config.yaml
d_model: 256
moe_layers: [0, 1, 2, 3, 4, 5, 6, 7, 8, 9, 10, 11]
normalize_top_k: true
head_dim: 32
norm: "rmsnorm"
norm_eps: 1e-05
init_std_qkv: 0.0258
optimizer: "adamw"
lr: 0.00151
weight_decay: 0.13
lr_head: 0.00684
decay_shape: "sqrt"
batch_tokens: 32768
dataset: "wikipedia_en"
Below are experts of layer 3 (counted from 0) of a mixture-of-experts language model. Rows are named router (the router's row for the expert), down (a neuron's output weights, with its number) and show model dimensions 0-255. Each number is 128 + 24 x the weight over its row's rms, rounded and kept within 0 to 255. Numbers have three digits each.
After each expert's rows: "comes before" lists some tokens at least twice as common just after its tokens as in all text. This comes from a sample of Wikipedia text that the model never trained on. Tokens count by the router's weight.

# expert 16
router:142138146104167105129144111094142161132098082125111166151113116119102142123132108118131139136119144148134150121143111116134092108127104082149107140128132151117113170146147124082169110133121131111099148181125131164161115200120160112163138121188151092117115124147110141114106148108120107124120103095142145130119149117149136123088104112150130120166105135098106080147097092132113131123170132108111106117121139075133142122142103100149160145101142111128122146080111153140149147119154121120161129141137167119180136134087118134155129138148150108130124151101101105164114130101124126116100093069159114099090113096130139116124124110151136112086135142140135132130170156151086139123136120131140123144190108176096121122133115185165156158136127096115151178118094096083134149208139112
down2:123152117129109100136128123119123107125096108149148118118152167120136169135131099104113189113135111112117146143104150169124160177160153122130141067147096114101090126163165110143088115121121131113143151126153118123127123147135122140190141169082107117108122106089146172126140102128064141135144153128141143172142082150156089137130136146098135102157106138109143103129133162122112148095127105107144116108134140127143182170154155136055113125098091128141128161134116142121108184159122133145156136118156066132101150122123123119128135117146138116143140140106154118120152161136096138155131103115165135109130113164144143142102247134129129144136120136095133068128145165107140106133116184136134127125136139138126099156130122139142106140159106127116122137097143115131127152094124108
down3:147130116162123114153068141160131157082127120105130097117135114128144116129132180151134112146147125161184101150120132140104107147138131109135061098151156097114148121131100137139117137116143117130126121135135100144122132105123139135120089158124179123138098115162112127134139145127128145124109125104133144151128098140107112109141104115095152163096103122117145112139153099133119121147134118110132088138125100158167092139118146139124060100112160157099171111106111133135124135154086151139109124107145220128150101094134132162092139114095114088111151136143119116118148114108082155134095135055126148121180122164154146135123083122123126099141126130096112143103098100155137160106103160160113139127135184104143092114126131097088183104112095146117143162123127140113081082126098162
down4:129135091138142160115121099101111122159129102109134158101123121151132120116141140162131096098088148167198160131152101095118159167143080146123119105131156092128120137121133121158078126136077126142128165133143159179131127119096072126142101068156168095108171125120131161100153120163079113105144117122126117130110165131120102114131136118124139123107153122111152108126119096139141106143094168106132103096105124115112131117125099113191138104155118121125122126126131115146128170091146092147124150108129130181135114116080162147124153174111097101150154155141117095106136123092152142165130125135174152132151131111104121145130077136112109121124122170092099177139134153129083161136170151110168108104179136103134126135151127120167109137117145160120086141112102115136124162111118114
comes before: "of ", "in ", "and ", "(", "for ", "to "

# expert 17
router:132108109177115128175161131152119125136114126129126113136140115125151116107106166098163168120151130113144138170086118162134161099156137108124150097119134195113164117078126161206107133127096130174095124105139134130147160122112124159118138158130138099071160093117124130126136158141144161130115164097144149118134103115135124149111136111202122130117115126081101151102095146131133187134151129135132156093121122139140121151110128086115148174136111108114151118120083144135116120115148120121125115128104074126126128103125102128122137138152144139098134114133153155081154136140074141118096097132110124145066105084141099148156148176185133099109098137124154070148139135149156116148143101134120151119123112139136134148119151122143156150130076093163120111093146110119108116117142155
down1:157118109150137152120114121136136149123153145131110082122149107070083152119124130108115152135142149152146142121183137123090136148142158108100147108094119143125104145111106126163136134098120167098160162111126110126122117084147153156133140131155134171118106121098082122114109115102143134094103121120121186116130143156150120172135120122125147135163112120150105091135136137115132167165109118099146116137114081081146112102137116175105153192134122129088103100116118091073132103147146130143133116160126169178116130165145135110148146100161090156100115104098150110153100091144127137134152122130123110117110141068126077070132137153131107119126161101199135154098166134090164131135115097096102114134099120123121079118155140119121135118140137098110131110126139139118105157102114078
down2:126086126140101162083132154127120117148158120129124070114124131133098127089096113151107121118136131092098118106105140139166150100086090154114156156106114125146096168117129141064109152115099117113119127110160145113107110127102113087089150101139106147143099180150117104123079100092163119116117148122118168123127112115138154151159106109164130106146138116120098127117143110145160130102128159101195189120128138115106102168139095089095078123092151154091138092131148086160079149143142077135153151105102146134147123085136122129118136104112152125126144102109134129121162118076141125115110124106133162157113114129105144111115083135115131104136140118120139111130042107115139145132153133136124132107109126148087153089118096173111138125131178117102127130127129134150131157124137138
down3:100145131082146164116118101124101105139125144126112119125129109138129135130133087141143092100118135154132125118151127132108117170145098163141144144126112092123000138138130118146131109113170135084129137157155117142139067113136125131153140126155136131158059124128158094096117119130105131123122081124144106154147110137137108121168144179099110117150104113127116095136132131114135152138109144139145102095123110142113143091135120173122149115138107139084114088164133102138147166126148140111159137133122222128103109126120103148118131119094155111113110106096158132163113136107128135114129097140122151133189156166115141139131126147101121153120159125143113134120173149110135126117122095135154107128150160129145121142139149124110113125124143119096100136173136144108130108109110141
comes before: ".", "–", ", ", ",", ") ", "; "

# expert 5
router:115133126133111103167119140152108135123094114150124148117128182150161094140124143089168131143141125122125140113124134067165095136139147121118129137092101145097131105137129094182107104148118159130148101070132166099104079141131147163145142081121109143127138132133151160165099118074110107144156140093108115073128107109127166135124146130173090131142121141119139057138116123128118138101115134139128126128136152135122134130130145140167135099162141154171153132083088106098109118171132115161131109135092113135095133143122160140085158132159138168104124096135139112113126128118116121162151112162154155143117159099108125111096147147124065117195108105120129123149118103176114101131107102130139114160142090150100143132100140142129118131139097160130143130105157127075152183088103108
down2:120145158081136109150129117131132090104176101088146110109146133105110089154120184154165118117124148118149134134113095174117166116121129110140161119159071149151178133163139150142121103142139132086112097119128137185126131152138139144128154103111099131103125087106148207146107109139118137096139114119158135078141125119141176102166156112136128074144118088139125117106115130117179146112131155106128108132103153131170127111117155147155121185120131141106135133127108083150134146128182157099134128161154112157132079117109117121114125116139132112084108186147138122079137165129103109144133088146124118137104131133104116129105113122101089140137120148076163066138166127128137109106134101154112146097138126128141128147137109137143141111114096164140136131126138120120107167077148123
down3:145106125136115106078103143128075082134163109103086103083133133128109133160123069066141146099109139108138149185141140102140112151108139145138125119113147112168090150119114149091150157082122128128138155143128159147120096148103135145177114141150110117120132115115138150147118160155127147142133119112183104147158152103110116159131114166133095128115131133113122123133143148106112145137140141159135170109162123121123120150107128097134100159148070116110178095127161158148130074098120100133158117144115111100133106099121146102154087129114130108126138089182093122113136110130140126099078072095125152150093144145126077089167167118159126117122144150124123138126152106137149109118118144163116102079136153096127127125154142141103161135151112113149166114105153098155165108150132159
down4:146130067133188169128137117159139116141111146162100148133154094123147108154155153131160075107120143130162199151102143124131151133127088130129146156133139122116164112129164121121115094122112120108120119134189126152131117170133130078119140157092109117076140109114093095156140137120164092155177138125146136150115102134151157099156144154126120117140156126122183061108087131118136122117139121130137116144139123118138114150118138118117129128111141122126073108135127097115111128111123144157118045130122148149171109118143137102159130145146132126102099102188147168176102131161123121141114113151119142127137173147126165132113049112133129160107117123116108122097084104112147155114102110136144149143113104119108138158166120080107139138129152140127174113106153118128113137131105108
comes before: "- ", "| ", "is ", "was ", "ation ", "ing "

# expert 11
router:116131126136102133166136170129129105157148137121144130162118111124162115139092124033156159133130143133118140158130137146134147125169165100115153105124149167114146126115122139241090108124111128161113089104127129138105135134127173164138132139118108111077144098148134132132103105166133147125128159117128110125147095129146116107138154081190070109140145139119121126115123126142138186160145106107123095146113114140144138136169147118143122106150122099127118149134119142152127146139149111134143116118129071145105155138131104129103093139120137154106167106105152133135146113131059129135129134130119122141089118120124133116118163168114134133120106113132151045104162087115147115103126109096137153119095138147142133140093125123146104128160059146168088138121119140109101119097148131
down1:144124097130112118132151106126137174186161102139156137094110077119136126114133144165166127181160158123132136104140123125064097121111162119135095108133137134180083130123110080116100107161081131154093118076141152142101142149131124113137133153146132107160137163104111129152108104102138191106128092137135131131125071136126105180123111123129104112123120093106101182172121088110113143141104104119103119128138153163156145144141158071126129111111138130118116094135132166124113119157144123099139135152113154161115140096139136100106130148123089157144101152112154114163132101182160131158117150139139115100128110108110112145097122160139109151134093114101108147121118169141124103121093165090079127135088130176145139084113129108147153148148114139160137110122133116117142170143150127
down2:139123139160137119115104086143113155127154158111102138121164116144138127119125092140122097142120103074111115106062129136109071124130083128137156156119136139149086119101092084125178138132127157152128154155117152175100141129110135141146106128183159130130128178152114156094169121118137124152130103122107129103118106164137157080141143125074108149129142134134116119162146105107128136143143143136111083107140128065133121094136089147112147179084121178099095128116114125110123135145140108139122100146127148098146107102144118137124139137127174124118138166109152164127115123094077151135192145134146140120114147153118103124168102120097132144103106151138139075082118153131145128120120179119168083103170163123112108142168109111153108147126099088137120172133120108128138104120141134
down3:151143121138106141140119110172129131142153112118168115109137125128104123163140138123142124176142171142139127094083191119166131133129162126127148153097118133165130116125091127122135132125127176144097121071131120089113127174112154144138118128104150093114101079158145170135142122136138099111090145122118150120131148090114140104101123119130166140109100106123133095084152125099120067131151169065129130105139109128131170164135147140104145136113134159163151172100145105123110177124147157141125147123110128139137122113166142091166108123136175114102120164101143096131141129130104126110111124170127145142177185127156185144110128134130141142145144088129167121131169112104131154161135136144130146160111116148145168081084100162089140162111124133085128139157159123094162119153121103
comes before: ", ", ". ", ": ", ".", "==", "; "

# expert 2
router:158120132107121140153119133139116170131101131111088101158134142152184148149077125058162196147131150074091141092117170135136123140141146131092093122131125154095099127098113105215139132118107120152143124111138088147132091124107169191151138083136128125082161132159113124168116123144146133153140145106150137132137100092141155108166122098151122128142146130127089142143151121159125177098117116133149108147127138093108129123137095125125144124132119125141122148147121116101149139140126109139152116109133079129099162142103094123131161118135123150078136099102122102126132150147042101090120110151116093147110133109103116135148148150127141139111121132128159036093154128141122097106122113110143139153147118143123119146127148138107121112107096125150134140125111132089119132123113152
down1:138087146146057152145082095087155169119113143145141110104144117141124132101087122122153139130156125168085119138148114095180099124121165101097075095144115117144155093114142136147127146140118084144192116098078153145147090136122143116113106152094116117166128143134164177203148096134133136122095133090086114130134107112114159110132167106151165161117071124130093130150108122116117115109121143106115120131153122122150088117108119124101116139095134139132129137115135140103087127139109130138141090101091132114110120123124158123123144159083127153134126142090051130091138124130151136143081135124123107150112137118186117134135149094152117132142125107141134146138080102140123112146128138148151171121099139143136123126125136090079103117089104097114147137136096110102144125127116143
down2:129086123143104111156147149134129169135118174166116132119173124111124094143122170122126072170131083126122094108144116119094125121141155099145122165153110130139089093137141113163144149102144108082116156138118119076152204130173135129140092122152180107099119170104127126133124154103150153100130164086099146118174107111100144119120102121138129186114146126114175152153106173157103117111127119153120120134141109145163141128118136136116104113125115134131090110125140159115137144137118096157106146153128119139143152133142155115140143116104107155113039157103130124123189130105160108162158098152100146142121140110129154133095081150147164121113125129127124142137151122148130116108129095126138107088121146108133145176126111140166116169132084138155138124084119115123159159128159118
down3:136118147132105151169124153150127143116121151169128124151096116149137129125087127137071247125166097144102130141110107132135115111112172098097127147116108153085134081166126114157134120160128110125155147122078140135123096121105190134107149123108104113102118143144172130154107132119145122137162131097095102147125157094123162123159122115143112136107152164135158134076113115129094100096120120136165112107129106111166106090133161123094090099125133138136115178117119155152118137102117084099157138145121086106118174130139122135152124095110143127141146096104152122131161167141139120142114125108133143164086124127117085127118208115146112107138106134133140099103151125147140123127078133141102098105111128154109131117138159119094132097129097121101128137110122144084134110150124100
comes before: "and ", "of ", "(", "in ", "is ", "was "

# expert 13
router:172101121095152116166136147124113161075177156125144127121115132127076106125144160125124131152131130097150102155140129116125146093151141113134170130117094084143144143091164123154109136090100124146097115106138134158155102120117139145099141106114116166124132188141118139130092113103154133132130150104146112136126124125180137142110124132149091149075128093100129141120150138108138129134126107145124163152155130115136133168150099132111153185118158131149142131080133132095087091098109128146100138178082177127173149119176099152132120103115149203106149137147149139104131114178098115114142129110178116135108098073118096112101101147100138152152109117129141169163119140158117113146138168177110134159119123124121158159149134143134147141134146113152121119128144100144133187096142136
down2:100095165100160125142158122122148101134136110109109139125156127134141068105109074135125136144133136122134128152171153124164106093108131098163143133122122087087122149197142113110171166125137178139129150120148181153136162124116147119133110105127110098157166133113150134153101107108160095129150116123152145073107086137168119112123152123127150116104153114150134134136121117091117163141144139160111138162089167129134136137125110078107138139142128129148169101137143121109164133133117164146115118151136112112134118148159094087094177098131154072175123147162092153119087083146134107119104155055114130113135147070106090143123123106114142151099114130132112102168142136131146094138083164104139114122152116128120145142137101132146105137124113117105122127077118103144131112120154167
down3:148123137117120116115157135119123142140116115156103115146117154121109095090178152112116092113189159091154133130119125135106130115145115173070155125107104161145181146186133109108134143142118137128116136145134113151142136107120157104068122147108125090102128154116148146105111141118162071121131103114123132085110103088131113099127115151165129106119084126123099087095152162190115131104136096105111081140121121134112120118142179111123123137147127118145108138150119086134156115086153169107109108106115114138123120147153058139118135160093154106107075104151103126140139151155118139162145144142173120104109139157122128139126069106116124131124150110116143097106112095132088103169141166127150162097159134106126093147121134085147121124135127169135077113153108108155123120129168127
down4:134084128106159143136151093083145085092156132134124113145100126116181182142111126131187142122122124126094134139141134115136172137144126086108172146144120154115154109157099124138091113171114151146094128087120128154112122120139122160109126157126117116090120116136089151155113151177130150103130131161119157167158137161103137164151089142133155141111136153129165155125156189113123156133120126151160122068099147117109131172127157118157133143168137133151124132151159117144142142096149103106094107141134111126122127110155122098113178134130129154151109112146161147122105106136170141148144156110132133161158136109169120110119115140119128125120095164089118095149111061151127128070123117134081131146098204129147140166103133144092099168134131128148130112130135138151083143112116123
comes before: "- ", "–", ".", ", ", ",", ")"